From a checkpoint of a small mixture-of-experts model trained on Wikipedia.
Size: 9 layers, width 128, 7.15M parameters.
Below are experts of layer 6 (counted from 0) of a mixture-of-experts language model. Rows are named router (the router's row for the expert), gate (a neuron's input weights, with its number), up (a neuron's input weights, with its number) and show model dimensions 0-127. Each number is 200 + 40 x the weight over its row's rms, rounded and kept within 0 to 999.
Before each expert's rows: a language model's description of what the expert responds to; "gets" lists some tokens that make up at least twice as much of what it gets as of all text. This comes from a sample of Wikipedia text that the model never trained on. Tokens count by the router's weight.

# expert 20
Description: Time nouns like year, period, season and debut, month names, and the final digit of years in date ranges, such as 197-4, 199-9.
gets: "5 ", "4 ", "6 ", "3 ", "1 ", "8 "
router,247,257,174,179,156,175,157,228,153,262,208,179,212,258,231,184,168,166,186,169,249,205,248,180,186,128,198,198,164,213,193,180,188,239,219,186,218,225,224,272,185,223,242,260,159,190,225,200,253,163,149,174,198,242,132,195,210,193,181,204,231,226,87,247,179,236,220,239,183,183,280,152,179,195,258,218,195,194,175,197,170,159,230,198,205,225,82,203,274,221,141,141,226,218,185,173,188,116,201,208,231,180,186,204,212,177,136,216,252,221,209,170,228,313,227,216,310,245,233,158,213,235,226,125,177,132,167,259
gate3,243,160,210,134,214,128,197,155,242,220,239,207,164,264,206,201,196,225,265,269,227,258,227,234,153,175,145,199,201,215,208,196,168,232,218,209,172,187,234,241,224,216,179,197,233,195,215,247,246,183,155,220,224,240,204,260,225,271,248,176,209,170,134,222,160,326,137,201,198,165,229,158,244,205,222,175,201,197,243,233,247,173,160,154,156,163,208,239,271,229,170,278,132,117,182,196,254,198,124,129,169,131,217,286,134,182,230,172,160,210,224,182,232,228,199,207,207,208,247,166,182,179,246,131,159,170,252,216
up3,181,233,182,153,185,218,169,66,270,162,192,212,206,218,230,210,199,210,269,261,224,175,263,158,235,228,265,241,155,138,178,207,259,209,142,177,191,200,264,202,200,202,201,127,166,208,182,248,158,235,197,177,194,189,231,185,211,245,194,214,233,182,170,218,153,193,146,277,221,190,193,148,191,189,242,175,155,181,198,179,107,278,141,215,158,177,208,186,214,170,189,208,230,122,178,204,216,133,177,146,164,147,248,271,254,194,200,180,187,136,217,284,215,289,176,132,204,137,241,125,204,207,218,174,180,154,223,194
gate4,203,242,228,203,219,208,202,270,277,210,157,239,160,209,162,132,167,203,272,222,191,236,179,193,186,197,97,163,249,229,184,165,252,174,193,182,118,201,168,199,196,232,151,119,295,140,159,231,181,171,203,228,209,189,249,145,169,195,197,216,140,220,176,193,191,99,261,164,159,235,89,191,145,263,226,228,202,252,189,184,211,227,188,242,232,289,147,263,246,234,170,195,247,171,187,154,206,204,246,200,209,200,248,244,251,129,218,199,248,162,179,189,171,232,198,220,248,188,213,120,197,196,220,181,214,212,145,194
up4,253,136,129,210,242,294,233,220,222,122,202,167,284,240,227,168,242,211,150,178,212,167,260,207,165,198,241,166,165,157,204,223,274,213,167,122,228,193,235,257,124,207,208,195,173,175,187,228,264,189,212,246,165,235,214,182,143,195,267,159,167,247,232,143,272,191,208,233,223,235,302,167,235,208,273,190,211,159,233,175,138,199,199,223,180,199,222,160,218,121,204,267,176,141,210,172,196,245,207,202,202,207,240,213,243,199,214,268,168,209,119,228,255,163,253,213,215,176,184,273,175,153,197,170,206,192,221,153
gate5,248,194,199,209,150,163,171,210,204,257,250,114,164,218,186,268,210,107,228,144,241,167,234,239,148,206,183,168,221,210,231,179,131,221,205,188,120,149,231,194,184,248,223,224,249,186,201,153,261,241,185,238,155,197,178,188,215,234,179,177,150,145,111,190,212,288,163,254,177,166,135,175,251,263,252,189,153,209,253,204,198,200,283,133,277,220,124,189,182,233,219,206,229,211,182,137,212,217,161,144,255,246,248,249,204,158,210,183,248,211,251,187,230,217,173,226,160,207,176,231,163,158,168,216,151,131,222,177
up5,136,210,220,218,191,187,247,183,237,190,196,221,293,186,168,157,156,248,160,200,167,222,207,156,201,237,216,220,199,174,160,177,232,196,238,243,187,225,237,236,205,136,161,173,237,226,260,206,238,210,200,173,210,171,157,216,206,175,179,225,224,285,274,185,176,198,209,127,248,171,258,231,199,191,182,213,170,219,142,226,269,193,117,253,155,214,283,149,206,181,196,214,157,215,154,281,229,185,188,167,165,235,211,131,278,257,180,166,215,167,156,153,219,165,197,112,219,170,214,133,334,232,228,184,219,297,179,218
gate6,257,183,225,187,155,230,115,157,206,215,181,254,172,218,213,230,126,199,180,213,247,160,195,220,198,262,223,189,195,205,153,208,202,159,216,156,204,221,238,160,131,227,203,187,217,277,203,226,214,183,150,169,211,256,178,140,215,208,211,173,138,148,178,280,244,191,135,150,203,104,143,191,270,231,175,232,196,188,212,221,135,296,245,189,158,206,198,191,257,218,123,144,188,261,205,180,205,110,222,227,176,168,232,216,258,194,144,236,227,150,229,177,162,169,227,218,239,243,154,218,152,265,97,222,223,188,146,172
up6,148,223,198,270,213,274,167,262,249,268,166,139,209,188,148,161,180,136,180,227,187,232,227,249,252,299,210,200,135,150,197,242,215,257,161,229,198,234,283,266,179,263,234,243,252,218,227,253,204,214,234,165,150,185,204,107,252,276,183,269,177,174,216,218,231,242,204,210,255,164,196,207,221,232,181,172,183,205,238,262,178,178,137,195,195,221,223,204,213,318,236,148,218,187,235,178,174,237,217,196,220,142,241,260,135,173,212,166,222,231,205,180,193,247,218,193,192,151,163,192,229,215,178,236,272,209,172,168
gate7,205,177,154,161,164,177,203,311,141,331,220,171,169,181,100,240,188,172,185,218,202,286,221,131,158,212,181,191,198,203,178,186,184,215,262,212,226,256,179,162,188,192,248,209,209,179,216,223,227,157,154,211,189,184,207,214,227,283,161,225,208,231,188,322,104,216,159,223,207,200,188,198,244,219,211,194,206,235,166,227,172,230,143,131,175,189,163,186,256,203,191,255,198,225,231,159,235,130,243,209,260,226,219,224,181,189,154,249,211,119,207,167,220,189,275,231,174,179,193,196,233,232,266,174,153,238,257,246
up7,182,158,206,228,169,231,230,272,201,212,210,156,302,282,142,226,225,160,156,192,234,176,273,182,163,234,216,143,146,191,177,217,157,234,233,180,239,235,247,182,235,181,232,201,148,216,123,122,183,165,183,169,100,236,177,245,195,213,213,200,273,147,158,210,148,150,224,173,215,240,144,186,186,257,232,192,189,198,162,254,142,197,191,118,187,165,174,157,200,208,217,251,294,176,165,168,198,187,238,293,272,180,203,198,158,147,234,175,212,119,227,159,246,264,208,215,234,225,179,197,223,191,248,182,168,177,203,183
gate8,279,166,236,199,152,216,183,220,141,103,162,131,228,277,147,183,247,233,126,237,185,236,223,169,197,195,268,212,211,170,162,228,214,215,212,181,194,206,182,243,217,261,181,193,219,222,122,196,222,197,140,280,174,241,212,180,204,230,222,219,173,91,230,157,220,233,178,254,174,167,203,164,174,187,187,180,195,190,191,200,176,243,279,301,211,167,134,232,191,175,256,188,137,245,176,152,236,209,237,209,145,176,213,202,216,204,243,197,165,199,145,206,226,230,165,193,251,213,192,214,205,229,188,148,194,52,257,154
up8,233,223,150,192,175,211,125,176,209,235,178,178,244,115,165,125,188,184,140,157,207,156,176,163,225,165,191,206,193,185,186,182,217,186,191,156,207,173,237,236,170,199,260,198,151,126,227,181,158,161,243,120,211,185,201,226,225,145,165,226,233,292,134,247,234,260,199,225,229,176,133,166,116,132,235,207,279,192,167,100,170,237,201,130,208,227,224,194,232,223,157,220,232,211,156,164,277,199,189,165,257,168,173,216,212,208,228,271,188,165,229,211,108,145,154,174,145,232,205,188,193,207,255,133,196,243,175,182
gate9,203,242,190,190,146,205,196,158,192,269,211,222,234,181,180,245,252,178,111,203,216,167,288,200,252,168,159,273,230,177,219,261,272,232,183,257,264,145,307,206,116,157,159,205,209,180,202,209,120,208,193,145,173,152,218,168,169,181,165,216,190,238,224,177,221,197,215,248,264,193,227,196,242,196,290,280,176,195,208,178,233,230,143,208,205,231,238,183,163,210,234,190,307,223,216,223,232,176,223,164,205,200,228,208,159,190,160,186,220,204,178,201,195,179,203,213,131,261,227,235,165,145,155,170,225,198,80,149
up9,265,224,182,211,199,127,228,216,159,247,228,146,149,208,152,206,252,205,202,217,276,247,208,200,162,222,228,151,177,176,114,187,212,235,152,219,230,211,240,199,144,168,193,99,165,172,176,186,153,259,185,202,235,223,226,229,191,215,196,184,227,182,216,189,302,140,268,136,189,151,222,142,135,179,221,133,156,192,202,176,223,219,171,221,274,186,138,291,215,126,190,251,171,147,238,175,236,228,175,194,215,279,203,194,208,219,284,228,160,214,230,242,249,243,176,173,241,230,152,170,202,223,127,257,218,180,234,168
gate10,204,213,170,174,128,181,128,171,219,152,202,232,166,157,115,146,195,246,219,212,227,230,236,237,149,206,175,238,129,221,212,182,228,204,262,191,162,176,257,106,151,238,188,190,162,237,214,257,246,213,139,138,258,195,300,146,291,196,195,251,226,223,173,247,183,234,174,222,164,199,198,219,257,203,161,191,238,205,298,208,163,211,212,245,174,185,236,148,198,204,113,152,216,180,248,176,271,133,242,188,230,156,164,201,181,192,222,184,138,256,187,167,151,192,230,268,172,211,259,164,215,182,256,243,189,195,184,216
up10,220,146,200,177,140,199,114,187,142,213,223,278,100,198,216,202,172,249,201,228,153,137,175,197,176,152,212,172,180,171,249,192,141,169,185,228,227,191,223,223,133,263,229,165,117,195,183,181,224,197,190,265,232,208,191,149,208,191,258,178,252,235,235,221,151,240,230,191,173,167,151,286,215,176,205,172,181,179,231,227,138,238,201,269,212,249,195,183,170,207,165,156,237,307,164,265,201,199,222,201,188,196,272,180,162,175,258,199,208,209,208,170,178,196,165,178,182,269,202,189,189,220,179,111,283,278,111,232

# expert 18
Description: Auxiliaries have, has and had, pronouns they and them, and verb or plural endings completing a word, such as dre-ams, sugg-ests, vacc-ines.
gets: "es ", "ers ", "had ", "s ", "have ", "has "
router,181,258,184,224,152,223,167,212,183,201,175,153,200,249,166,135,157,214,180,199,207,241,312,174,147,210,152,215,151,148,246,227,196,174,152,201,286,180,208,228,164,168,250,270,184,243,158,210,192,134,178,244,199,226,157,155,208,220,145,213,283,236,211,245,182,213,211,260,139,253,199,98,185,177,221,221,184,181,243,154,252,191,188,271,213,284,161,190,215,189,148,171,198,196,54,170,213,166,143,198,188,192,163,211,194,214,141,184,194,273,228,150,211,165,239,225,171,224,139,177,207,189,166,164,235,167,204,171
gate12,224,181,167,234,191,325,225,187,202,194,108,208,167,121,148,221,183,173,247,139,177,266,205,125,254,254,202,184,193,163,233,199,171,192,246,161,222,224,167,184,235,177,150,194,238,216,243,206,139,196,142,218,238,270,185,247,222,242,171,204,161,196,234,168,200,208,215,149,202,185,224,210,229,185,147,205,217,211,275,162,226,190,109,247,190,184,155,233,156,256,199,175,141,202,207,169,246,127,246,219,286,83,233,242,189,213,162,134,289,200,190,212,212,245,255,235,149,161,161,199,213,197,202,202,228,208,208,223
up12,207,205,197,236,231,303,237,147,219,183,202,186,194,156,212,282,260,214,158,169,139,249,235,239,210,183,182,207,180,129,235,267,230,251,224,205,191,253,157,171,241,143,191,197,200,236,286,210,162,195,245,230,234,156,159,204,177,255,239,194,170,147,175,214,233,135,177,218,212,178,212,186,183,157,241,241,143,234,186,218,184,236,185,195,135,230,217,242,242,176,258,210,138,235,183,116,180,164,229,207,247,261,136,207,186,214,226,108,198,183,215,151,226,161,226,188,262,242,143,181,116,225,204,207,267,243,90,213
gate13,140,271,184,211,179,179,159,185,166,164,180,172,123,212,142,143,231,193,230,149,176,190,250,245,206,239,227,172,211,257,229,227,172,260,196,221,212,151,244,206,217,182,230,201,231,151,235,228,187,114,203,250,186,212,213,170,242,180,204,212,189,279,196,178,186,237,255,220,190,236,208,156,202,313,222,226,164,149,213,194,314,229,252,226,174,177,256,204,81,213,237,191,245,153,189,237,242,202,209,190,211,121,235,172,199,183,174,125,307,256,119,194,200,181,163,169,188,201,219,207,252,201,143,252,228,193,157,201
up13,140,213,147,167,158,236,172,199,221,196,188,262,237,265,153,205,271,262,222,153,191,149,207,169,213,132,263,150,172,255,137,123,184,188,194,275,206,227,117,164,217,234,218,156,181,219,160,169,201,176,182,218,106,222,175,165,238,121,224,145,185,139,134,154,291,231,212,208,219,206,196,214,190,181,182,230,158,210,186,204,198,189,139,153,236,157,217,175,196,190,300,98,164,152,138,253,167,228,167,241,133,117,238,215,205,188,224,244,204,192,207,217,183,197,191,168,212,192,225,201,244,244,186,196,187,209,148,186
gate14,220,210,206,221,220,274,217,175,212,176,144,195,252,237,249,171,216,236,188,216,192,176,234,154,201,233,272,151,245,205,252,183,238,212,164,209,301,152,188,202,213,196,260,213,228,124,168,194,226,206,283,172,173,212,194,229,156,203,168,166,184,198,180,210,231,195,200,240,149,257,150,208,176,154,312,301,201,274,186,234,208,246,237,134,221,207,245,265,233,192,156,255,201,234,206,137,269,279,225,164,246,182,228,184,166,153,255,174,223,170,251,269,176,147,268,153,166,219,164,187,186,183,165,153,153,236,166,176
up14,166,224,125,225,189,182,204,261,163,223,263,279,223,223,163,197,195,220,215,172,178,104,233,168,180,231,262,216,224,184,188,129,165,253,217,227,220,231,196,193,302,201,222,182,203,205,192,268,136,221,149,238,230,174,190,183,192,187,180,233,199,243,206,173,217,203,170,174,169,165,157,254,216,213,175,104,204,180,171,167,208,176,194,153,157,153,224,225,206,296,120,203,196,204,165,235,232,226,128,249,174,183,280,220,203,164,170,266,155,267,128,254,258,232,162,131,221,242,179,128,167,242,176,245,250,203,205,262
gate15,248,273,195,215,164,213,123,239,151,229,234,161,144,205,190,184,157,245,205,170,166,186,221,179,162,225,147,212,209,157,199,216,135,212,179,200,228,223,240,230,221,159,233,245,152,211,229,204,200,166,252,233,179,170,151,218,174,211,181,297,203,188,220,173,236,191,232,152,206,270,213,193,224,288,194,258,156,215,210,127,254,76,227,187,142,188,164,209,204,276,217,227,130,186,155,171,178,282,251,192,241,183,145,249,111,161,221,282,200,218,177,186,178,188,183,256,205,228,259,199,263,123,199,158,210,157,183,175
up15,176,217,185,227,186,184,200,315,199,221,249,231,211,199,184,167,203,152,167,214,241,199,152,213,217,161,199,180,177,180,213,196,233,218,208,143,114,219,126,205,156,149,206,181,219,272,241,203,276,239,266,239,235,156,268,206,226,191,248,115,238,199,176,185,146,219,229,186,212,175,164,225,291,166,166,144,181,168,189,180,266,202,175,152,161,181,227,112,187,199,175,176,186,220,207,237,199,222,196,165,183,201,177,243,186,290,291,110,169,178,244,174,219,155,281,192,269,215,189,295,191,152,185,262,176,159,195,185
gate16,211,203,162,229,227,242,228,230,163,157,244,169,151,282,152,178,138,161,223,186,185,229,242,218,186,200,140,204,159,280,226,196,192,166,172,167,286,209,127,202,178,204,264,208,241,269,186,220,193,233,149,199,225,185,227,194,234,223,157,277,189,249,209,162,244,269,207,184,102,161,142,249,152,205,194,222,156,168,242,192,203,277,199,129,176,229,255,147,172,186,201,137,160,216,206,169,116,222,177,227,162,209,220,243,203,219,270,222,247,200,226,195,192,235,212,224,134,254,204,303,265,118,185,194,195,186,228,173
up16,228,187,195,182,199,219,167,237,162,211,206,179,238,174,164,222,202,129,137,181,259,242,187,194,198,189,171,214,241,159,205,196,246,166,144,204,227,233,201,236,126,213,213,247,224,209,123,274,189,222,248,249,204,213,236,163,226,300,176,211,132,153,144,176,218,181,171,164,153,154,220,215,237,275,231,146,128,232,190,219,204,221,172,174,238,183,242,305,220,132,128,260,257,242,211,222,246,164,198,218,186,287,207,220,240,271,250,238,128,180,183,246,228,203,308,189,180,225,164,161,217,177,200,231,130,229,198,210
gate17,238,175,193,241,154,240,203,268,200,227,237,232,229,234,197,207,239,151,210,247,185,160,195,206,156,252,231,217,204,212,224,173,228,157,155,176,212,192,189,245,125,311,269,167,167,201,178,120,223,254,167,208,208,132,209,185,165,246,192,284,148,187,152,211,246,166,188,178,173,172,219,220,225,167,273,178,204,214,251,296,253,213,168,139,237,170,237,217,224,232,246,192,158,216,185,225,194,235,232,222,231,311,313,170,159,278,203,158,210,192,209,239,217,290,213,186,116,197,204,201,203,221,267,172,208,229,202,217
up17,226,152,168,139,186,209,247,235,187,232,221,220,206,252,176,273,151,141,205,210,218,187,183,177,150,212,287,187,214,214,174,228,170,162,232,169,166,211,193,202,125,204,278,203,106,180,223,202,202,258,178,200,193,187,210,249,164,171,189,240,256,272,211,213,180,191,169,167,205,142,240,162,132,247,232,261,128,196,185,334,166,257,219,198,237,172,243,219,192,188,137,108,184,241,242,218,255,218,244,185,176,229,285,200,256,159,212,209,208,150,207,255,167,251,284,146,185,198,228,214,145,199,195,179,233,239,207,239
gate18,191,263,241,173,208,226,239,194,269,219,89,180,204,145,238,209,212,153,204,157,242,246,195,245,130,136,148,262,239,263,208,195,192,179,213,226,171,158,102,180,201,212,170,197,254,192,205,209,199,147,196,177,154,231,198,182,218,173,217,213,133,261,225,233,245,244,227,215,195,178,198,154,199,228,162,196,130,175,281,195,183,206,224,255,133,147,168,201,128,232,225,234,203,169,170,149,194,265,208,221,232,247,208,83,165,201,190,192,162,216,194,116,202,172,135,258,171,175,230,191,211,194,283,187,225,158,162,126
up18,196,162,188,233,178,146,224,118,242,240,151,221,158,261,244,259,192,180,236,205,277,200,191,195,154,210,250,132,230,137,161,252,263,179,147,273,226,271,220,159,179,204,196,207,160,225,213,157,177,223,126,192,252,151,219,315,157,171,144,248,219,212,211,163,245,233,190,141,270,220,180,205,132,155,161,153,214,202,262,239,259,167,166,220,233,163,164,270,179,154,253,273,225,169,205,231,239,273,210,170,142,180,202,219,193,193,197,210,179,265,177,235,222,219,160,212,160,246,212,257,235,203,209,189,175,188,202,221
gate19,162,198,208,127,209,94,286,170,224,209,208,249,159,205,191,177,156,155,172,181,250,148,190,164,210,157,175,155,172,227,226,122,198,240,225,238,112,264,191,261,244,139,275,192,171,148,150,146,176,147,171,198,186,272,239,207,200,220,230,164,229,252,116,178,150,244,181,208,157,215,201,152,199,228,205,264,219,126,174,211,245,203,178,276,218,252,174,140,145,194,167,224,213,199,175,196,208,202,203,234,180,220,229,235,151,124,224,229,286,263,227,174,152,175,179,177,185,192,225,217,197,151,213,242,214,267,190,233
up19,263,187,182,234,258,209,172,182,244,158,284,231,189,243,227,239,192,216,233,249,172,116,157,209,145,157,217,199,107,162,258,158,159,138,191,153,156,182,189,218,238,256,210,176,185,169,123,166,218,219,221,190,152,225,163,154,187,238,179,174,198,212,229,199,223,266,174,254,206,153,150,153,172,159,207,194,186,157,204,160,161,186,265,169,254,229,188,244,148,210,160,230,260,234,166,220,291,210,268,184,211,199,164,267,174,153,200,252,303,259,196,101,207,200,155,200,197,214,199,268,179,129,169,211,220,218,207,179

# expert 12
Description: Field labels and column headers in infoboxes, stat tables and result tables, such as Career, Total, Semifinal, Binomial, Best.
gets: " ", "|", "Team ", "Total ", "See ", ": "
router,235,223,147,266,181,121,190,222,313,204,262,231,217,278,179,139,217,182,180,175,255,221,236,187,258,210,161,259,255,155,138,187,199,178,169,189,210,211,234,168,152,137,226,219,179,178,205,241,181,217,212,262,225,247,244,213,206,169,243,205,271,188,176,227,226,183,240,210,200,238,255,157,179,220,236,204,151,312,210,142,261,215,147,224,226,191,210,198,279,198,201,262,180,190,152,195,184,218,166,165,232,155,183,177,241,138,215,205,284,201,232,212,261,266,208,247,200,220,109,174,227,206,201,100,229,170,188,210
gate21,206,191,184,234,159,136,196,250,242,220,209,242,207,263,146,155,72,170,267,222,215,154,197,154,157,170,161,145,250,224,208,204,210,250,192,229,175,272,163,235,233,243,264,194,181,126,165,132,139,180,267,192,276,280,189,213,189,198,215,185,188,173,293,156,210,228,255,174,192,238,183,222,197,196,187,179,231,282,214,137,212,182,175,189,165,225,186,192,192,197,178,206,145,187,180,217,178,194,221,236,226,198,201,150,119,168,246,241,207,184,178,210,301,216,161,218,143,196,169,177,276,257,200,110,207,241,205,206
up21,275,219,165,199,166,192,212,171,288,219,203,197,221,154,162,182,156,204,174,211,205,221,176,172,222,197,194,174,160,165,257,197,235,217,201,166,158,219,263,252,161,198,286,177,218,208,237,172,194,169,253,209,271,201,260,214,241,215,218,222,179,130,129,235,233,162,202,189,303,214,150,194,249,238,202,251,182,259,214,100,105,215,196,202,222,166,166,186,168,155,222,164,193,262,201,142,208,133,244,163,202,179,176,183,221,182,241,224,251,230,142,242,208,112,146,203,171,152,124,235,164,223,173,237,264,220,103,214
gate22,206,216,167,211,229,150,272,230,237,146,205,203,212,151,189,208,172,163,147,178,214,214,165,217,209,241,162,249,275,168,222,208,165,172,164,197,153,226,171,110,218,200,295,179,184,216,228,202,201,239,193,195,197,190,218,186,170,203,195,225,166,212,225,247,231,145,270,239,121,210,204,173,163,251,114,250,197,248,189,196,321,162,266,246,188,211,177,201,189,174,201,173,177,167,210,295,190,246,210,178,210,95,277,264,123,184,180,219,193,186,222,172,259,163,274,187,177,156,143,150,274,224,201,144,188,178,171,167
up22,166,216,170,184,147,119,135,190,188,193,233,243,199,229,159,151,192,199,199,165,168,169,212,215,234,194,151,221,245,180,192,174,190,142,226,236,175,147,215,292,194,165,104,188,249,159,184,276,233,267,197,294,131,233,228,204,228,201,237,216,174,154,195,130,233,192,203,225,207,157,160,189,275,136,211,244,242,237,211,185,223,195,178,200,271,161,224,239,264,237,211,255,250,188,161,212,152,162,217,189,222,220,188,120,157,179,210,203,213,147,178,192,216,132,282,170,231,145,186,224,102,274,269,218,174,187,215,168
gate23,209,190,205,251,195,169,269,173,208,150,155,179,169,205,235,215,265,169,235,172,167,206,198,196,214,216,231,206,173,157,233,227,173,164,258,271,191,152,207,261,252,235,294,219,240,192,146,130,205,247,168,211,224,239,264,278,192,203,226,206,168,209,154,251,241,197,179,222,207,199,230,136,163,204,199,218,225,231,215,199,316,156,186,215,206,132,203,296,165,288,168,192,160,305,166,196,198,232,212,250,209,165,228,192,236,166,205,218,219,257,191,190,219,171,213,158,139,160,244,178,227,253,211,93,215,243,227,123
up23,233,197,204,215,185,206,216,198,191,186,251,177,219,252,172,276,196,228,107,224,239,165,225,206,285,232,218,234,180,209,177,243,235,217,195,191,199,181,249,198,199,238,198,158,161,267,149,195,154,144,212,180,224,247,176,214,176,217,154,217,285,96,172,297,222,182,231,158,183,246,254,248,166,186,156,218,201,195,231,171,264,226,183,227,160,110,192,241,144,234,247,217,219,206,275,266,184,189,166,279,206,164,217,191,271,267,310,176,203,172,235,197,175,220,269,174,180,195,170,260,131,256,190,182,167,201,234,204
gate24,201,184,136,207,234,138,238,212,287,205,89,172,264,243,191,150,218,267,204,141,233,183,268,219,167,183,215,184,230,193,261,218,184,145,207,227,218,239,199,266,193,142,137,173,140,259,160,241,182,185,196,212,272,243,219,199,180,161,176,177,241,178,195,177,233,195,261,149,206,214,195,200,188,296,228,198,206,227,246,198,222,177,161,186,212,235,158,178,188,162,259,123,223,219,182,168,189,269,235,241,271,256,93,164,191,250,178,156,215,188,200,130,197,242,215,141,149,195,136,192,191,186,256,222,177,151,170,161
up24,131,228,223,243,255,208,203,247,208,224,183,228,298,282,235,189,167,206,72,218,264,237,182,196,236,206,210,184,216,210,217,156,320,263,206,215,153,257,152,196,191,244,259,230,229,185,163,181,182,214,229,189,211,179,193,276,132,276,165,234,203,128,214,217,251,178,183,198,291,219,231,148,208,172,207,234,242,176,235,160,185,222,170,201,193,180,221,235,213,209,204,193,265,173,151,224,197,252,222,202,261,113,104,179,211,177,142,186,257,151,183,188,215,219,211,151,197,211,249,157,193,218,225,210,235,244,207,162
gate25,158,244,208,191,219,204,257,208,209,235,243,207,210,261,145,210,253,260,123,228,227,227,183,118,150,227,133,223,256,225,147,208,168,163,263,131,161,182,227,161,164,148,237,196,257,193,252,252,155,230,160,186,213,268,226,185,189,148,207,311,167,156,240,178,186,250,211,177,237,217,220,179,136,227,196,195,161,211,179,150,155,149,130,240,171,151,231,198,176,164,167,242,194,272,190,212,267,284,215,184,209,225,183,170,188,185,255,179,213,128,262,217,237,224,185,180,175,183,187,200,282,135,252,189,188,149,244,180
up25,129,182,192,159,228,264,180,236,230,208,212,214,251,209,203,205,244,222,236,91,174,229,203,255,186,195,184,142,222,236,213,219,222,243,200,184,174,197,186,125,189,220,139,223,232,194,238,78,199,189,153,216,241,179,160,301,238,164,194,157,190,194,226,101,254,146,246,194,120,223,232,224,239,163,211,219,205,190,151,115,151,234,161,218,149,182,256,203,226,172,149,202,139,230,238,194,237,159,183,205,218,217,199,222,186,120,235,167,233,210,176,257,250,248,200,298,252,205,192,171,191,198,189,266,275,211,198,208
gate26,241,150,193,240,129,190,244,268,199,196,171,236,190,201,189,205,160,250,187,176,197,190,219,182,211,187,160,197,283,251,198,244,263,185,105,264,233,179,229,153,162,163,165,155,217,208,198,186,227,311,162,214,249,227,126,169,220,212,147,207,247,211,223,175,193,204,185,207,223,247,217,156,221,173,246,243,229,269,281,166,238,132,183,244,157,156,239,232,211,157,236,189,230,121,194,194,208,251,232,147,261,171,188,219,222,225,198,207,295,169,170,172,223,226,163,238,267,164,221,172,170,158,279,175,208,92,199,167
up26,163,176,231,123,261,196,254,150,206,128,258,175,178,181,249,158,240,194,208,219,176,186,224,218,231,223,247,165,131,239,232,162,156,264,214,139,170,293,194,170,214,113,187,164,222,240,242,182,241,215,158,193,162,288,234,159,205,237,251,218,184,223,179,216,172,221,196,187,183,162,175,156,209,187,233,245,245,216,178,243,210,272,248,165,209,169,183,206,142,204,167,132,187,225,149,135,152,274,284,224,216,318,219,253,193,197,206,196,206,150,167,242,209,169,182,242,194,271,143,212,251,242,241,240,219,174,179,181
gate27,279,210,189,205,215,197,120,235,206,180,269,173,170,203,213,140,273,309,240,239,215,207,156,258,216,205,197,185,280,175,181,258,236,145,182,219,192,108,263,257,249,154,173,154,167,220,236,220,179,254,231,205,231,233,144,168,157,221,156,152,285,166,185,236,184,218,170,204,216,191,161,163,240,179,203,249,170,181,173,202,287,106,208,183,252,235,192,189,204,186,182,222,169,174,206,184,179,232,183,236,249,214,181,143,310,170,214,209,245,213,205,205,211,270,183,189,158,204,171,146,192,197,219,151,127,216,212,129
up27,182,164,186,153,243,213,201,114,166,211,262,236,212,205,207,197,168,181,230,244,272,221,166,153,187,314,126,208,234,150,128,212,216,202,236,240,157,196,184,182,205,233,201,198,286,171,207,237,149,159,256,207,240,174,175,133,210,170,168,281,233,168,140,225,221,191,195,245,122,186,196,196,202,241,148,178,237,186,152,181,214,230,175,195,207,123,173,181,173,199,285,175,202,232,239,240,184,170,208,230,111,215,264,149,176,240,185,147,283,204,263,205,213,276,162,221,177,207,272,242,124,177,157,175,184,172,185,189
gate28,276,192,193,216,200,256,205,207,193,123,243,206,166,199,200,215,224,223,213,242,219,206,245,128,118,199,181,179,185,176,145,169,151,222,203,210,218,146,193,171,247,173,169,256,221,160,221,210,115,239,167,217,136,297,221,240,207,117,168,181,241,136,161,267,206,248,174,174,145,174,124,184,187,195,169,178,185,177,154,198,196,205,150,194,233,286,175,166,288,120,157,240,183,215,119,231,201,239,146,209,210,220,202,194,219,168,158,292,209,161,211,263,193,312,219,249,218,183,200,223,248,172,207,177,226,180,203,224
up28,182,192,196,196,220,173,189,149,182,233,198,183,233,163,121,197,182,161,202,179,163,199,212,241,184,195,177,162,180,231,199,195,194,232,191,314,255,187,120,222,211,197,223,220,169,250,218,176,130,160,216,175,180,261,262,251,206,216,257,178,181,96,231,159,241,213,179,165,261,198,213,267,165,138,200,267,208,213,208,197,148,203,113,154,293,256,200,250,312,158,173,181,265,206,179,286,210,246,220,228,188,224,159,193,240,154,160,189,164,240,238,237,241,176,266,240,129,219,190,227,204,205,247,190,144,162,170,184